{"num_hidden_layers": 10, "d_shared_expert": 0, "hidden_act": "geglu", "moe_layers": [1, 2, 3, 4, 5, 6, 7, 8, 9], "router_score": "softmax", "balance_bias": false, "router_logit_norm": 2.0, "beta2": 0.98, "dataset": "wikipedia_en"}
Below are experts of layer 2 (counted from 0) of a mixture-of-experts language model. Rows are named down (a neuron's output weights, with its number) and show model dimensions 0-255. Each number is 128 + 24 x the weight over its row's rms, rounded and kept within 0 to 255.
Before each expert's rows: a language model's description of what the expert responds to. This comes from a sample of Wikipedia text that the model never trained on.

# expert 40
First piece of a lowercase or capitalized word split into pieces, like met(al), med, tra, sur, commun(ication), fem(ales).
down0 [103 142 174 127 100 120 142  99 137 123 147 118 151 142 114 120 131 134 101 133 129 106 149 103 136 125 110  98 146 159 148 113 103 132  79 130 159 156  92 123 146 151 115 140 132 166 144 128 114 117 146 131 119 161 139 107 143 117 120 144  92 115 144 124 110  94 123  54 155 125 166 122 144 137  99 138 125 131 138 152 119 142 158 115 153 123 142  97 131  87 122 141 145 124 145 107 161 136  70 172 121 127  90 118  95 105 103  96 158  80 133 136 146 109 143 123 132 106  72  99 119 154  95 135 148 115 112 133 101 134 150 140 122 117 148 174 136  93 185 155 149 124  96 112 118 147 193 143 124  78 131 121 112 116 150 141 100 105 147 106 113 144 150 187 126 143 176 104 129 121 144  93 128  58 184 110 128  90 150 130  87 151 138 121 137 137 118 153  95 112 132 122 140 131 148 113 156 178 120 118 119 101 112 117 142  85 191 109 139 107 102 162 127 111 102 173 128 169 149 168  99  99 126  99 143 118 133 116 145 152 135 110  92 108 130 157 163 121 152 113 131 100 120 141 145 136 144 118 124 134 144 169 168 147 126 155]

# expert 52
The pieces m (mill, militia), the conjunction or in defining phrases, than after more or rather, and some word endings.
down0 [142  98 137 169 136 113 146 137 119 157 116 127 129 117 118 125 148 154 134 106 159 117 114 142 126 125 152 178  87 116 141 127 144  83  64 146  80 132 137 119 146 125 132 137 111  38 102 129 151 159  83  96 186 177 122  97 114  92 131 163 141 100 148 100 166 140 123  91 109 126 153 116 138 106 107 133  84 126 140 142 153 117 114 146 129 123 152 135 120 119 127 144 104 118  88 126 119 159 132  89 126 119 127 103 142 111 145 120 110 167 134 117  76 151 115 122 128 135 158 138 133  99 103 153 197 130 105 152 160 141  95 148 172 121 120  98  98 122 137 110 124  87 161  84 165 136 136 125 125 118 127 126 124  93 117 112 137 134 121 181 163 107 118 112 158 127 146 146 127 125 130 166  77 112 113 139 135 109 153 146 143 139 104 146 157  79 148 141  86 134 134 127 130 141 147 165 137 131 124 160 155 141 106 123 139 151 111 132 101 144 136  90 139 104 113  96 142 131 148 124  88 123 177 185 104 157 163 146 132 106 125 179 140 147  94 129 113 131 128 122 147 141  90 167 111 128 141 148 154  94 130 135 132 177 132 107]

# expert 55
Word-initial or mid-word consonant pieces ch, j, m, Y, J in names and words, like Yale, Yard, enjoys, oligosaccharide.
down0 [126 108 125 136 141 126 120 144 135 130 132 122 116 114 114 145 156 156 118  85 104 127 144 174 122 132 111 105 136 143 166 112 149 110 124 121 154 139 137 134 117 135 115 153 114 151 111 118 133 112 113 133 173 138 119 134 100 120 116 108 109 178  74 158 141  96 165 127 156  85 140 116  99 136  64 142 132 166 149 133 158 166 129 100 127 161 109 134 138 144 153 153 165 144 102 102  67 105 133 122 123 182 175 126 105 122  81 159 171 116 122 138 123 172 148 108 121 158  94 138 150 133 160 128 124 136 138  77 111 113  97 103 164 130 160 137 134 150 115  98 143 163 149 105 123 111 121  75 108 127 174 119 143 130 117 148 174 174 130 119 158  89 133 108 112 112 121 113 133 160 118 181  82 115 133  94 121 104 147 129 110 150 113 117 112 120 177 105 140 101 152 145 166 170 102 154 144 124 140 122 101 120 157 132 141  97 118 102 128 155 113 120 130 148 138 140 111 169  89 168 112 108 109 138 133 105  82  90 148 153 159 109 130 126 123 125 134 132 126 135 105 134 182 116 126  81 158 118 118  92 159 191 122 150 100 117]